Below are experts of layer 4 (counted from 0) of a mixture-of-experts language model. Rows are named router (the router's row for the expert), gate (a neuron's input weights, with its number), up (a neuron's input weights, with its number), down (a neuron's output weights, with its number) and show model dimensions 256-383. Each number is 128 + 32 x the weight over its row's rms, rounded and kept within 0 to 255. Numbers have three digits each.
After each expert's rows: a language model's description of what the expert responds to. This comes from a sample of Wikipedia text that the model never trained on.

# expert 5
router:112157150113122136122148116113143099140177134126116146083112115087089158121156193137109083156138087139112136125183070145112100131151137105132149097121120154130108126098135131101134151147162135104092134156097144185160099129144160153095213086116138128176087124111155162129168191083162106094151092129185124121188090217143138178122110081120137082132092118133176160124172093084091110120141
gate0:126194081136130164137126092202134132137145139106125182143104171113060065138134131143127188049199134068089160182130111123121140148157125121132125141106125070100145110128077069081138162152107141112106113163136116107148077138124111112145077101116121140116065084129132120103158120191196164138131151111150090164136092123154061145098111126125133106163127117131093118142110122134116123159186
up0:184187065122147112127094144145118113114141152205094119098124096128148106113136161079180168097123161184112145165093161111146117139167132088146094124110175116197144147143106153175125136113164145155108128159158154135181073151142192134105140151109091174141153182133130169174111144106146087162154135121126167149159172144113156135141083161166189108096082122148140131131135099165136154139123
down0:169120179130171164110162107119132082198141124204093123064109133129096105163101093075096108122100157120171097179126162148131138139095104073099155142096140047122065157157137138140115123148108087101116115135109158149135081055107122140113170105168094105107120099126128120098142103169136068149130163141155118159120160107137092167088156105103087134120172146128155172171098159148080153149071
What it handles: Mid-word suffix pieces. Word pieces inside or ending a word, especially after re- or a hyphen, such as re-ign-ed, tranship-ment, rebuff-ed, Dr-if-field.

# expert 25
router:114138184134094095156175112129127152171169120122121170099160134104139131104155174141086166194119108109129109185135108122087163133063071183117141144141116134155088125132125148061143102135091118085136134140136113197167119147156121130073131113133115125109061172138145124131175203074110096183125144072127169131178144102100125067112089090141089115083087122106199179119130153086085117111179
gate0:133111154145087128118150198107068135143109125139127138136117183122154085161125144157150082159162132154125090151120149128126167090097099162128153155100113109148108144120105099180148124114084138127160099064204172116107101132145178161166048165137169168120148169159147149141103152113118106053152109100133152165118126143113159151129118078112095112141151170167136106059110079136108134130114
up0:105133123093109152130125122158123142163149149158073119069217115155136136113142124152138118130126169117145113092112132142128154094132145121136122124140127166092096091146114066143111055104135150125203086139187128091103128139156141094118103178145160125051133139129164160069110184082124110107118061169155109152041188149112184121102143105115140193142165155172224085111092150177162121108074
down0:089098063067075089159149096163126147137115095239191145077138103081128099186226063153124149101125107099201146177183045106149092159156135108086127129180130180143145146138140076098140161132164116051204179102160127151156088131145216081134125078120074130143086159124125161120120103112126148123089192078125142032131146126109112126202145147136169089049086130145117155121130171152131142117091
What it handles: Mid-word letter pieces. Single letters and short fragments inside names and rare words, e.g. "Armisen", "Alexandru", "Mercantile", "Ginsberg".

# expert 21
router:130143138053136096184194191050137115093148111127091157137148162169217136117154130131147099127119193126157128170168096065133066158176118138096173140162108147156151084178161128119130168135111160118072117131195088138132176165106138151097102145163134098124072157176095109128147147122102072148112105069129103159115083118145067148167111082170106108136119132123145165126130091088125129154125
gate0:182140124090175082198140184104117120123083136149153116109117084126179112134140156137167100135145116153170126123145102086087150164127139170079114081138164100087130132122139177136128191072107147117122137100122114150132120112111197148168152089142128133137103172140093139132153137153076081114100092089136211173159166099104134099070125145079152205173091146132130146150169181139095164204068
up0:100161158139153107146072150120110159130113129073104095203121122120124165172102092122134102110164177095104109152119119121107095113166153120093143168187087100112127140095185131075119162131213172158107085113113113134142141055184125184104119118097179071101126093107092122145215062160216185115139084108183102109018132068073125143179103119185105120080107170120154176150101149106113074141093
down0:118118074084127069151063144110109104102157128183138061111136109137127112150157183145129155166161110154077122171166140121177108048089113062076188089107109119138138154143151069171121145118095115132099131099112157121090099128109147137117145158136185159153141130178164135168104091118093148076158115138102116104145089147190142147064122113097212144150098182158101085138120133134132172130117
What it handles: First cell of table rows. The first cell after a row-opening bar in tables, such as positions FW, MF, DF, results Win or Loss, years and numbers.

# expert 22
router:117099137077183080083153158152141118095094152187101184151135120094149129064161186151109137176069145145172090175104107164073128159089132157129140134101134130139148108132105130144101112134116133099115092176164141123098108145111186132108159147129160094044130124120150120110139118129148110101140190113118148096116095168103083166155121126141101166152153096142137122121090137086080079159139
gate0:172113122149122085160118097064123124112142063092155114145126117106135118122164122187128114160132103179169080083099105138124124114140169151179160109089074132141086199158147166142129099128045147135132114132078132154096090094078126126102127130150099146120117152090087170149147150139147139165144100101105158154150155174149123127111142093161139147109076146179117122136105091128095183172181
up0:099113119170168080151101107115164161072150108099146119126076178153151121151134184171140126141165082161143110117159125172171166127120129155166164126106206190165157171185127157096186143146055137142163135164076139142175153110109173119127113109136135123112148207094063106102107120136119113131203084109078141155124106190159111097110111169110160116116149157145125099122126090142173097138127
down0:148146074165091155108114130076092114118104137136144132188181099126114068145108093120100115148122145145183135121092075098113177190155136081112058104102151205142109134164121188164169118126140122149095102111099135135125086086142130136146131119125109164137143118034124126167103129110163157145141146181118111092141122133154126098116108179121107107114133117168171150115078133134129146131105
What it handles: Adverbs and connectives. Adverb endings and linking or hedging words like but, not, than, also, including, more, e.g. "Alternatively", "mostly", "At least".

# expert 15
router:145154146096142100147151165068113129089130158131095149113127118146236135112128128125112122094126201112137130156148128077114093185175159143109184177154082141134136081149184118098153186109127136114054097134183090138136193153119154141103112134132166128165095127172133087105119125152122098140127105089119102162152105105112045156171151112160093094146127145132169171137107072100125098145110
gate0:154136158108132137083188145132134116136153112109139149065087176121165088127122135117115164152081089097145077092147116096130114156094112120143142151117129129103154094054175133068111149131102139172172104146133082113090120142047109173152148152122156068098073091105119130091158112112095113161146099138118169114180115168139161137150110171211078170104173118129137177125108133170076095102062
up0:174131141141133107173089109159115119124135068187115133087153119158100134124100139136099139130127129178113138155152172105139114119093106156065159148104146137109113035104143084141128057139144132162150061135094141143082139184098081153125085113106103179131130213180132118140135108128107133126157110139106201189145095129106171091125135097208098144126148072117145073128088120147089093180107
down0:187126108126124177108149107161155152094093153114121102164114125105118119137115101141105072198103111114182098194124120091156120161100104149167105106101127135170149095133111133075139166146194129109107145139157153157151098065066142118126208150125143064078162094149138188137164121090110110166146109096146106072109128183142133112144144167152069109175152154131154147115115191100132094105123
What it handles: Of and taxonomic labels. The word of in titles such as king of and Knights of; colons after Authority in species entries; line breaks and assorted math pieces.

# expert 27
router:136114153121131132207149149149129114132144121153125157127140116172138163129194162123128124150083143135158104084189104078109099121144118131093092158182094115178133101131112120164093107165099134094106104128151172110187162144181114127088138101129103147095115170141143048097159136115154130169148144129182081124129037113111083144170066060152120086121079177124146153109141168100067105127128
gate0:158107195155116107142143173127129147162097117099102152133132172093145129113168085180166084036162142169139082126175178075167102151106103116192109096136162155137150163105108146147204127161056123112184143154112143110125134125123122089158147080096127117127060145123210130146097101062141077141129101102105074134152161135156124179113149090092136090187128131116100072183151185142080115169129
up0:233120105074086144144148130108131185139141166238164163114099123133176116148100104122107140189099119141133120113181171221152121093158112142170144151118136086167192186132121104144117142164131115140076149092135147137113098142098187127135162131106148120133086113136102081120094095100159159094127069133121075092179175118072138119162158118137105155121125068091081098077078096174123162052194
down0:109147065130130088155154085154088091116154130166132154098161187181129123182116083120151137135102122175125133106113157084150116163132089086126051126160107074126147171127101139158113146116077094145161133088197103137143103127107149107106145171099172089147126169145199127122175135102118141078106111130116065113142135087137106124147124182111146093117126130121132101146154128159181149145113
What it handles: Determiners and adjectives. Articles and adjectives opening a noun phrase after the, of or with, such as a, an, other, same, new, and most common.

# expert 4
router:154130123129189134123160131122126144032125136114064163145164151085161149076155143152088106123076126148178094080149085131106138147128173162123204151125113123169187144159052117148079129159147167069122101123176131119131134138105152162119148104138174076134113134130128116079110144126160100157140146068137114198146050157111120197091100188165100163129163091114144162093143147144130132059105
gate0:136197136140108145141130119183090104096116072112095153157107136086127111167133112154111172109135166115113064099133118104114115160135107127105137098084111133157245110172125150120140112118109060119099091130138128197137148144164097096061164126129118131120141128158148171109086097152129161134114126110169170140127110052126144123156176067110150168136097084159118130106088113120099147111132
up0:068108154093153105135114147119121113155125161168088085139120109194149158140092164129128061110146132126156091176132087094124129100088111147211136128116156147083086180089102151164104105108099115157136125146127129053135125153113170179129129055140138113151153162123165139119138147124131138159147151095066117103161106161155116122110149166151088109066145137111114151131132166126120158120091
down0:162150121185153191114130148182140158089132091093083184149136070158111072139179151175152101153139080166121156065158192167121100127130176077117117145093131113086217083168147140144121140128086125164108111107150146157140131140155123077157118078085111138112115190132114170076106097161098102173175123123171135091157169149143104150127160081171130144132136120170157134127092030116102112121116
What it handles: Dates and time words. Month names, day numbers and years in dates, plus before, after, until and clause-ending commas, e.g. "24 April 2004", "a year before".

# expert 2
router:161172139082150097161173159041137094080154137133079163153123132147209139126154118137109109104121166148173141139170113069113061164190121151139161143166078141148143093173184153129155145102110160120067125128172083145139136129119145156108156142162114079118093164159113082115114130128096071135112142096134113162130080141111076157145123074170114101162115133128177163138110112098134101134136
gate0:123203167172153171166091142136149132112184173111106091163158222139104145101178113115058173140138116147108127124137153167187112188066143184107155135107091091080132087174168123144172087100126137102137132123089121148153108097176180149121065089187137103111142207134134130167138119115124181085122082130153094088072163161082105147158141150150163188177166160134111122070099132146070104108137
up0:110152144131112141119152113101136108137183178104134083151086197144121139122129101099133186127147165109161154113171139170154074112132124101122157132094124128066155061113157123142130157075120153129093127060159102168139063143146153102087135085190178128040192208152081170151184153100113167177150108111122081099108114130071125086165106123140117131156161207114102155085085195122133133128111
down0:112176107123104199105191133091098204092114076105140096167146174128188135105186137172051134150118110072119122175104125136141137141074144146171139184133103102138149160107143131144067119119134100138111115144164113178070165123145070129179134145161117134103119122168102119144078140094173115151109104150148153133086138120119125190158137202121171120134119146082120104100126132080200171119141
What it handles: Rare proper-noun starts. First piece of uncommon names and nouns in tables, lists and prose, plus numerals, such as Qui(noa), Stamp, Pont(ic), Arden(nes), 10.

# expert 3
router:133181132116156145137109125141192106099165126156107130156132106071132143163131128156178132127133136172209102148093114083120097144209163128092124138172129117173085105137147118130147117134162181080087108216184123117142161159110114103125160125146096057159064144104141121118111183099148115122174147117103095114129096086084046135217141146129116079151114141118146146128161129096102134129107
gate0:074126132098104110208148103161152066096120108123146151133136120077161138147095145159209122084086140153107160111165091119163134123093108090175166154073114163119123140205130084153047152122134118171169120107150096078138111171122068135160098098122094118112119123096122124093144078117031100071141109110190123102059167108136082081119154128131169153136119151137114113118119141090175074079144
up0:127130098140148140159089107148132093153077149094093144148144105152107155134093121133196160072107145164130149176186103177149120038124128049100137199121116120116178097086161133164010147167202107151157134151116096141163104132149122119208129084158102118127149137114131113136149132195075093145175102112157128141158142132113149117126145102146123115090133169055158080166096159103172112103166
down0:134127041174149129139122134102087108106143089168174103101071183173163124083070115166125169118076128111117105118097172214197080105115109139130156122108158111115048131187121093114185160086108139152126128140119104141101135152150115162089104137155137166134095131150121113148136145140147163160159110107172107090143125172095179125093104129079117071153077144141078173147155153137145152160154
What it handles: Organization and media nouns. Nouns naming a group, work or venue after descriptive modifiers, such as punk rock band, music video, stadium; also table bars after years.

# expert 26
router:159192190087118121156154202136114127105132106107084150122110161079189147125164127157120113176086165174173105103124111059097101163185094102141171115113102146127150097171122099150129112153201108066054166135183141092102197153107145130097187121169152137131119150152138101101151153090159121169102146097112096139134109126096091097122100115147097108152177116109140145137122067131110141111145
gate0:179148109119097055152162142073242129147209175101079075154127155094148158160166093183155082132078174084154164106125133126145111115140090101146078177145149149115122131142157165171176137190130142164152078064114151098113145083065152133172122130125086116141157113134124096155139117131103083098197089088063133073134129127153127126158147057093136145136153115137118149161050074098051143158117
up0:118115094122178144130157165116120178159150130135092165104102114144108093117090131094081167164143096134066183135065127170129145098117138147144090120180144104106088105103124128093132183088173170149145194168154058166138101172160107126123123156134112137191124135091112131180170135131074141101097113145144157124123164134083096134119047081135122113088114097153148090131098143135140199071150
down0:092181065155106120102116146141130142118127093072175182105175156123124123156172162139122116182145117137137120132146119095152063156105154047158133153091145094162144216130150121189055156123164181136116144115093133124117150055176141095096131109120132142132162131156151122122144120146187155114148057142121115065139143156150121102116119112174146144117094149160119140120125151179115095111085
What it handles: Person given names, surnames. Personal first names and the first piece of surnames in prose and tables, such as John, Henry, Edward, Glyn Johns, Aaron West.

# expert 11
router:152167130106119087192175175074130114147124095165077173126108198127191157074141094135113048151072124149202101124135064080135136184185103118153119157105111105120133134180090101144121129108122139130078147146174125075143151189155151090170157129159153163094127143126150083074132186105085087149097147043187150151128108146102091119093099127140107063157152102157155132089160084132129135122111
gate0:114106128153128157101118119154121142143188123148115144094123150104171151145165157148180117163171129206109134158100171189099089122145114126108171093117135147086130100137160158102170166153135157140182105115107113156172104115100171105171156193085112117119137098107103098153108136179164172092092113111122160141204162155127135116179129141121075119165153142162094126132087067155153143108139
up0:141092137138117124153135103145167178058194177134133192118128136145124193126139141150170146135155185175125084123163139206080145168182126177101148132084122182093128104131103141176143163134093149133151177118150119130166101141103071080150099138048098123122049155102145108183095141161195135133104082078113125164130159134106092157210126155113125137181120157166089171147127109117104104088142
down0:082129145155139105093105102163153184147053118187107128157105100119074110100114110132129118114064153165088155073125066124107109098121130176127161103107152174108124134173168169145124147105133123114098146109071074130151128095080153155105135124110153174094095146152137144099166106150117091153136142136152167078161041077104159165152093101065101210144145133117153102088132151154066153166132
What it handles: Country and state names. Country, state and region names after a comma or in, as in places and birthplaces: South Australia, West Germany, Kerala, Greece.

# expert 31
router:183124168113149154154143122088147064093205110145104142104128145093124162177208133171185115158091187203131081103160106125062085121168172109126168162090062122174168132139159070152150076201144153130107093200140133134094155135136149174076125099148154122125111118164154117098126143155141119138165113109137143135129105130144120156120144117087139047131118158126128157110163119119129099108131
gate0:197082099107074135143098124131111118134098118152069150117158111144157133083043065111143173086116122186091152046154106079173158131096079136098159082169117111180132148150151119147180156100068109150103157135137158127165103154143068123165054114115085116172132121204209125098116118126120161124148113106102118106106090167119141144134107159097147164077132161108151118124126090077174201187125
up0:199128126152145113105150077076127119096160096109093164127098114128108076034082135140129150065162163172081136121111133095140132167155157114123086131097137094144134168090063132121160129109075093114057141152176165109135159142140100133090104089141131112131103066150115113178127122144081194160095131143084149168107089176143117167090082132114110136087131153127192145125129138137190192115155
down0:135158179150140175054149149113161104116158135110121112067149112132112109099106154127039121091101229111170135102113137149164193133147139032082087094118114095178117075116100156106076118113121108140092094182081170182129106127125098100143119095105070137146179132154156158149091098106095156047098123151130127175118123159145154166136160129164168158081103146154158092091115159125124059110073
What it handles: Action verbs. Main verbs after to, was or a subject pronoun, such as took, moved, returned, make, wrote, often followed by out or up.

# expert 18
router:157195133123135090190130138079150140093114153128072154130153153094214162147135109125074120150082136128149133094160107122081167142146090184105194188165113134110156090181090086104127184163197192124089118138133114062143160164089142128111181154131110104159108126151131071128127118112161071115142153112126148149132115110119084130116095098155061037172142167111167150117128110164131103097147
gate0:138149140073150154101141103111081155135149151153138134153144083049062102177154103112157109086127096114140104113098151096137123107124096123135175153137157151175080091146055161118125204113147078149091164157144145107136141103144109144124088167134095144128096204088138145214124159159142102122123171146127055139091140130175084146123121203141148098105065183112164158148091116118132083128118
up0:099146186113146097097211152094090149125096140155189170144151158078125162098135123078161089103163148111085123165105130177185158133060127155151117090146100084155061149165134177112125178125094129118089116128058150134075099169108112122153064066136101152153127182125171140181110066183119106112115153110195089161155136072088130119123071106125082117168141154144192153160094107149110124181133
down0:136089164190148101126138178159099131164098127118134162067142168151151132123117096172145171074034108093213185159129163080109054143132119154092167052091167141087103085144147162132121119097124146109120163205143155154104157048105088143101144139133121120118101114099043188119112140134076127130117147101060128147153148086112133078181131095141185147084094111144128123094097150083151103094142
What it handles: Plural and final s. Word-final s and plural endings like -es, -ions, -ations, -ers, and possessive 's, as in Leaves, sandbags, Zemun's.

# expert 19
router:128204179099161112143115177084157060148173112177093118094160173133198108098137092127182100186114143135171108152134103080160110153145128102157206118162085110137135119121138083151187119178181139151079113201166115147151145126117131147090130061132143114177147159124168069087104151124160124087142188125199117151163123087135061101112102083124134118119143177089097146150136097073131103135143
gate0:114048152130171140124150138127157119144104180183140143133157135094154169120104184125125127094126096139145139181156195210138118111146099059139143166151206188134155124183116133136121156130125099112127182085110146094167122116128108137139104088166060097151133139197235136173109132100163146100189049090179127149106110106093103123093152147123153152122141098170187035110165187132104100129077
up0:154081148141080102163151114143129039106136095123206175109102166142068062151107144166115181136115059120120090159076125090106123144177133143107144133115121133139118150149123066127092108152127078147082064090093166128097146089177047127123101133127105087120096173172137092118137117092154159115177104197160128135135117119135070186108039146128117130128152083178100140119107097154150094129092
down0:158142154188136087120154141154130138135108164144078124111160084166145109150069163139148091103137116148061153176115110125174112155046119141200132113123123188194088176127114109110097105167152101099151152125106128152098144100097148109142174141161151144163093186134123142151157174139134095126169148120077137163121151129106155013208078140143076131193160067071148170117130092155108157047061
What it handles: Person and role nouns. Nouns for family, jobs and offices, usually after his or her, such as wife, father, secretary, president, plus career and death.

# expert 8
router:143186147141154094150142152137170047103165146147107198106092116104182172150151146144193053151095186166192146129115112141097080173166127170108127153141139157156139109164124094128148160196105159120104131131158118107127159147119147114107134098150129070125077186173113069103113177109091110177154155112159112161141109086104062129148128158193100066108099192140130124117084086154109117141101
gate0:108133161115121120144154097163126069101110097156095133110095139114089146187125138161146087132112116125171149186164098138139129078145110166167190154121116115100103140145097125132178130159108152147201116158067136136146109129140171105101152124155083181144134125153122149153143156126110079151065163109156172111171194145179143167138110122134144113065186139096126155104146142070182136141133
up0:071136100157168118081159070069117109101095146099096142075069119099134107110141096119128095134137108129076170148132141190129129107102172144100170064163139120106151072081174121072104147163137154119052157146124124115083162114099093200158142093093123092126152122071122105133110114198184176114110192096115158169094127141126163162130129099072103120190088137155144102100091132185101100166100
down0:132140190128126156125069144110141147103097126126135141092111090058125100165091156140134138166142149117121121136100114124098158129150068125148213154104162131166114098101100152131115095118170108133119091126087149151088119131077151083145124112142096166223117124104157144059126144083111128074180107143130088189120146130053093102138179151152165138164129132121153162117128160139153089122156
What it handles: Line breaks, sport nouns. Line breaks after section headings, article titles or sentence ends before a new section; also sport words like football, basketball, tennis.

# expert 1
router:103152153112114055138159121114174161134155167129129121112113173105158160111133135142109141153105169169161107137113123134122091177124121095101162102164122187176178119164113128139177093095164126106097145154222106117189114185099158118123150134104165151114082125131117061070149141106122110143155133128178089111117139104129100149115149107178115041189089162131141171071139080110118086079106
gate0:104174131108144095122129201156076138124165101149105111125146157161167140121144118180126076128106092195064103085115116143080169114094188077136054177098144151112088158178129137117106122156144136109139070088115125116138130157090060113119131058099147154111144106152133166059107091087094172124185148110153104102093107117110123136126181068104167086113150157132116153135085173157148059111077
up0:101136104087145085095145157110137211090136108107111089172122161167097137092126153147154109147144082201105115074110109130129117135110131146136087128113140154113142169125115088146194145132126154151153093096108074138121139145124093109156178140172148151132093098098129182156097121150143127120118158088128093125156135143156106129132237136073128156123147129061159151129131160146105065118089
down0:082111103155165175139102093158135164124146108065157096164130151102180096093106157153154127098130118166084097090165114135179147119119189144196086140155139114134121081189124117106195091153148188174193127089113122105124085192078146086138177146073114170184161126045116153159140101116097181164062089112161116121188174095135145127144127136092175121131108119171091213115072154123140119097148
What it handles: On and the. The preposition on (also upon, onto, On) before dates, places and objects, plus the after of, in or to, e.g. "on February 10".

# expert 30
router:124195197082147126096144165166135109109109092136154156137170115112181122165134105097118127145118124173160085097127100094105117137174071161095153121148087096178137109133134115165135122116163112083099126110161148103123187140120159128114158155133155135168113102123171073133131120087168098153117102098084118100137107201136041159142106094163103112127149118093147146143166064116106127086108
gate0:135145150136087065142085130156142162155135126178152082127121140141180094097133130096129161096127136186192122116112153087155148072112141124134086058165114101113118090061085142150100117161126140090175099141069094189125132106156153109163097105224126104153114162103153124120133097079121151125127141074072142191144184122125119117184102098089099166141146102132122177190138105094120138123145
up0:153113112114149150156077156177202129074095135116145099133125123105071143155143124175112164124122116111117174159121168173108083115113137156157170117180133126124174165161151115080166102137111122123154069177160165083117125116172089183150140124142126146154134113136141126116158076146124123074163086183170124034119087078057139152177119189143138119110098101092164112090145085140154089152118
down0:083125120101139102134147114103135118125098087118078133144181127110157134088118124145091187116132068137125162082085143159166103113097131101169116149140144125170094096170127128105130153155109133139142162155114157118129087121109134122135203169204120087126122152116170122098183168095126133133083074113137154195125145155132143145094113113108123161132127077091146137182123116110145151131092
What it handles: Words inside proper names. Capitalized words within titles and institution names, especially New in The New York Times, Best, Award, Cup, League and Film.

# expert 0
router:144172148053183127185151161162129116117144132153132186128141149114179120143149142149159124114122133113197095104142144037076127240150117167125091140121049125113139079180170107099195164115147091090113115125183188144131174125174150144113144125103168090121095138171015047092160186075102085158121154119098115134095135100097107077125106154150065166158106134114142178138109159097148114146163
gate0:179163113187148147095112067086132179099143113154135085128111108130082078120076132090097135082120147112145182120095123081132143071122110075109107063174145123124184153151168029056099137114136104145112183153127083100095108122108087130153123150138089136210126130094134072083082039064156104137110127109127124168113112131130187085181178047094102148107101184167077193064134135166167153120141
up0:105170123123148170084141080172116126098085093067112124101208139146147168115118147141122091188138163116108128107086131155084152165139154167138129152137165129121142089129151069168152118183178105165118079137114188171140139111164123138117088144059076132147177120144123128123079103173121144205100136080082117096108096138128132078104096134133110137136159082097101072151138110125125119133112
down0:108154076132085073099144166116156082123109123159129117123104180129095146180128125102157186121067068135114163149220205154191103187145097148185112143162126138162130118157164135172193149074150059131158146169144123186215137118213150145126152146154075143176113069152171087150151159137139172130056119170095200107117087156211119209148122136197108053150153183172167079165145102111068115105117
What it handles: Capital letters and word pieces. Single capitals and capitalized starts (A, I, The, B) after bars, colons or periods, plus mid-word t, as in Retrospec-t, Aspec-t, bas-t-ard.

# expert 6
router:115184141092138134150137137129116052062190130169129142091110151097145114131138115138157088096106180147170112148116106115095171158185127155153133164185157139132109110197147090121197165063133179078081064134137133089142143169135170106151166163163132089057076190134102087093165135137104099171089092114107074164162094121054098138123140131115111116163127118128194143120100126112118111131111
gate0:144114141112169169121081142138135167116034102098105117116110162200090105091047185114135106089079062121162097092126150160148152127122155071128167175124130128184177123092129133134200083085153155129134096177122108157135146194117161139135096101157107043116078133155127116124119154098113149104197122162110157178108083109116087100110127133190141153186168123167149115094133084099166167107165
up0:165095116138162171105130172163176153126032102107084125201104135159077063136115153101146092151163136102176159138121122153132151127089100084109128117112117170131149164069133110124184129152133165126150119160113092125141164210154140161096139133131126102150147123181104153106145114139184181171154088146092099129122084112093100093078112160180078125137135122128170093121114094155191118126148
down0:106099129155139132120163176110155129131140134164115149082071084160112082215169148053080179180129167150192067142064050123155084175126117171094089163139127141077076149137107135139066136108077160140149129111162150099125104121121144107090152101054155127164179127148119087097160151171103183109058084151157117182098132136104098095175146134130071129101120136159126122149167141164087113088152
What it handles: Table cell separators. Column bars in numeric Wikipedia tables of sports results, climate data and squad statistics, plus header dividers like ---|--- and numbered entries such as 0; and 5;.

# expert 10
router:141124153112116147140157147118148136125171119176120182153138115140125172122131105168163109123133156131137079084117105107091132139137132109074130203112132164132188114182123055138188175155073136135099124168180163113113154157159148121134134133158106120145102134157135071066158177122099100135188165098145078070114108120095124156115100095147171067187101170095092166084112084138078163071092
gate0:099124151148115189116129111171159136172130063109098118032178145143128169113146145122132123129089126155145061122130155182111078114157141062093114173062151135116131160096078078096184106089109195123128201130093137100088117145167067158089139121113121156139085189162125092111105183106115085132135170152104083170194141115126143183091148110044116102060059123070106105102105143121164117122206
up0:123074093111189155111140159153123076117099131123164118190089143048085077071095103104141123099130159085141212162092155096155167161091110127118163113112083128154149084160136162144093120133117135067144130136094119116180164126144088121175137088163128120128159098124093162197138072135144151085115092131130162117103117098109089138150135122199101128172106112124093121105121158161105126114125
down0:189153157132153120170128122095140133106095126122067166115103137140137122103186104108128136105217173059184125070145168136124092128146118154086186075176113138108121174035117141118099210169109149134125121155135130146095119122135067119179175150208066123110106137109111141142129171156139104074134148154075174141165108117182094108115098078146130188147116154135136102061131093144140113111078
What it handles: Measurement units and table numbers. Unit abbreviations after numbers in infobox specs, such as ft, m, kg, km, cm, plus plain numbers in statistics tables.

# expert 13
router:159148154077139154112139124135174081059162079124106122133133142130199137103193152123118095124085137131124076133180072070138136138143151134139114169166109105157054150124102086157146151118138140127116097202141157096143116114196132142149119139133171117209108140170150106070144134069109111116145100117196102103128114168094105162162158051094139121138112132115137123072151030110128133078104
gate0:169125141165088135068107179128175169130111111116081138114101134121137196207120195165140146157144152078161168145059180169128166097138132097157149168179139119094078130106144122093134122162094064117133092116091161067157157092069091183198117149107142137159108145121145161088161115102076099135132139151107168102141144104122131119141109094113156112119145128167112105109213145174191072137150
up0:149135127132153111218140162104125085142163161135152148129154153164165135159146129119148081077161170190123098153130091151135139150130104089161049134144164150153174139137129129140135169119161121117125115138115128133155107148168082140142067207129164139109184109168167105143127104102082154138139150181183175105109075164077118136141101150101173102150141107074082136083081134135110167127152
down0:127059112106098148065205078112082173153134088170102085126072111162117144092144109151080125118167140145136117138139084117172064091142168147197154157086132142102133102095125095119113091135178127107146163131081156098111122117147088188117139080155172135155092086187118124127115092083088174119136060108128091118113210164109094071138148155135088092153122161141183137173142122085115111125115
What it handles: Of and time nouns. The word of after nouns, and nouns like years, time, part, century, age before of, e.g. "Over the years", "out of five".

# expert 16
router:158155127095158134136193138122102107105127143154078182148152157124172187122147100148172119138110196154158078145165107126125108198101142102079170188126088138157140075148101095079179111144146168108066083128141154086103154151129120127144096076165128134110118137165148096105178131091143121126154121097142119136130093108118123170130109112118095119156153176112155135118117115112094116105139
gate0:136159104061109193172174141143110118091103126098095150216136085124115144137146192144147132079076187024093172138139138141125154156073185127128172165170117140153161126176147099134085178158090128082161147209147090152082068144132159110143126125144124135133147120077098130139114142112089174142117162148144127186167154142098115148126146141165138118096147121077132111113108115104137135176168
up0:120131163187125154126068156174153232105140137116110098146161089167153140189130124094155181135077194140194089140110184137119118148083119147078119104156112176089094101115111108099141101159108138137157152142143149092181204149116172134127164115084195122157128088140085085096052134062164164119170078187111141083136146136117209130101128159106149132101144111120083131069159079099156172105137
down0:167103116170109160125138129099127191153147106156097146165119115092129184101112150070191150125122154154137210095144082128084151125103071185073122152171069151135111109145066132082146076151113117133125089089171159126168161156076126077166134127080166120068092118165102139108105097136141133080104113131118093128117121080087148187145118161135128103106219059155142079122212124120150113051169
What it handles: Digits in coordinates and scores. Bare number pieces joined to other digits or symbols: coordinate minutes and seconds, score ranges, track lengths, e.g. "43°06′", "4:47".

# expert 12
router:127137162088126114186152156026130128072125154104063157138140150153215142144164121129143091135104171137151144133127111065114084166179146168131171181189083175165178095174174135152137178102138144106102078111196130124124161178154134120084144118133169104142108142179135105108136142141098092170129132106115096189160089146110072146138110097188105101165117134120156163110100108085105080130152
gate0:113150122128158121128190133157142103140136119107110135135125148091117169186122107071142126126115183170145065133139078089103096135182153119117140151164135060199108068140158099145086087113107097119145138079068098194125155124170145154123164159155118144120142143047143093153100166096179111124192107060107096102152153171169123148063154100103091175158080125105126099141166076076106129088171
up0:165109098112114122190151135120141190101139102149110113254120164145093148132179157133092145105132174145130112174182067152208081159137153092086101091159132120086136112048130142155196127135131113083110144158109210060117128145198128173093116083083123068112152057136122168115111108171134137150168111135204068131149128099158155132152135155138124129103102058159119147142113160136167145090088
down0:084152104130121125134152199168144088092146096120173142131097092130111113096137114111065102163137092088115096029132115215139055134093102032140108104117198116113171127133186205099159089134124125100118196152139115124137069101106122148094186131153118126081164187173133118093166046126096151187117173120099160057142088099126136142122085096104090132080111055070097083122148155133149130138070
What it handles: Punctuation after team names. Colons after a team name in football scorer lines, such as Roma: Carnevale 10'; also bars, commas and dashes closing names in lists and tables.

# expert 23
router:144147120125204141113149140075116147036125134149112111164128167109130151099132182155120112129110145154111123132148106152117118149139187089115113157128124168126221113167113088140122097151207157100094083144139160189093174171134178118109217120117182091086131122116108109129124102112083119182208130110139150134143061138111113144191114106128107148144147155120144166069109136135108074144091
gate0:115182160121112175125110106137111071206146102127151121080139087122082166110121118118137085157130155116140099138101087138077156101092041150133183092101160174148151108059136117135090130109102133144115130101174130150090117078134119099092145144105177158118091143096191085147123122110157209092163186095081107088198099118117153135153085123191089128107112110099111122133111148153130134102104
up0:134178101182148196150171123134141132154128110133212110158103186060140138156118130137082115120131130116079173164152164141174117149129136121151131127170145130130145183195106109168150141149133089110185106117118139168113130120128175139147129175078135117089210149099146112094153101150110083114056100122148193141098142115129064178141152159109125154115078136156118184017084140079107097147127
down0:103144121155089092110154123151133129096173082127069122155129159111112097120144119112136142105135085173146063157128197100136131130151194154151145155102180108091144143137136163110066129094085089144165117178168131198110085152116105162115081125180086139116053114145139151193195146151160128181176177140178154111132184158134112114096192129157150147163102162152169188168201175123105123117162
What it handles: Copulas, auxiliaries, relatives. Forms of be and have, plus that, which, as, he, usually after a subject or comma: It was, This is, of which.

# expert 28
router:138144143103157109105146138072131108139124130132127163148091159063129134075125173106093147140103093155128113143172076092111058170151152153115146144137089134130121091196144137139169157153179141127115106183120094097121131194098207175053127162145161069107121158126112121101179140127101068203101172106128124115129108123091144171129111150126063112146113111118182170132129095148136081106108
gate0:092066146124135034120118080087057146120138172130072166155174142119111146083146113129125126117143151121178126161123137206130072132126127121116104081115156160178106106135085116161063093119090163182164111098123150174152129134165139105156096157119171114163130155131091116161106063100126145098129140092093099132131098143025134143102078126140106121067192097072111177126135105127083156170151
up0:122105162155170070128126139116097131130138175162143170110147086129097132054128126141104177159232143140155099142093131128077150045126139174161102113161202126177095104141143123110149107071091092091158181132094185115170158136123080114152076146142108164169110124148088104140111078153110104171115155116136143187124119188131138140111105169087132100079184109037133160098150106079215139125111
down0:077174090148109145089129091135121144104122169107146122151081137124067080110148125179130109156149111136105146134113084112054137127133182120128140142143124158122118116133158086159105129122128089132098159177104143128170155109166122167110043111104101126119148138183078145111052109163096093163160151133083105078088117120090104140090070116067158176153145127048110177067190139161162153124127
What it handles: Coordinating conjunctions. The words and, or, nor, & and list commas joining words or phrases, e.g. "analyse, understand, and think", "fresh and brackish".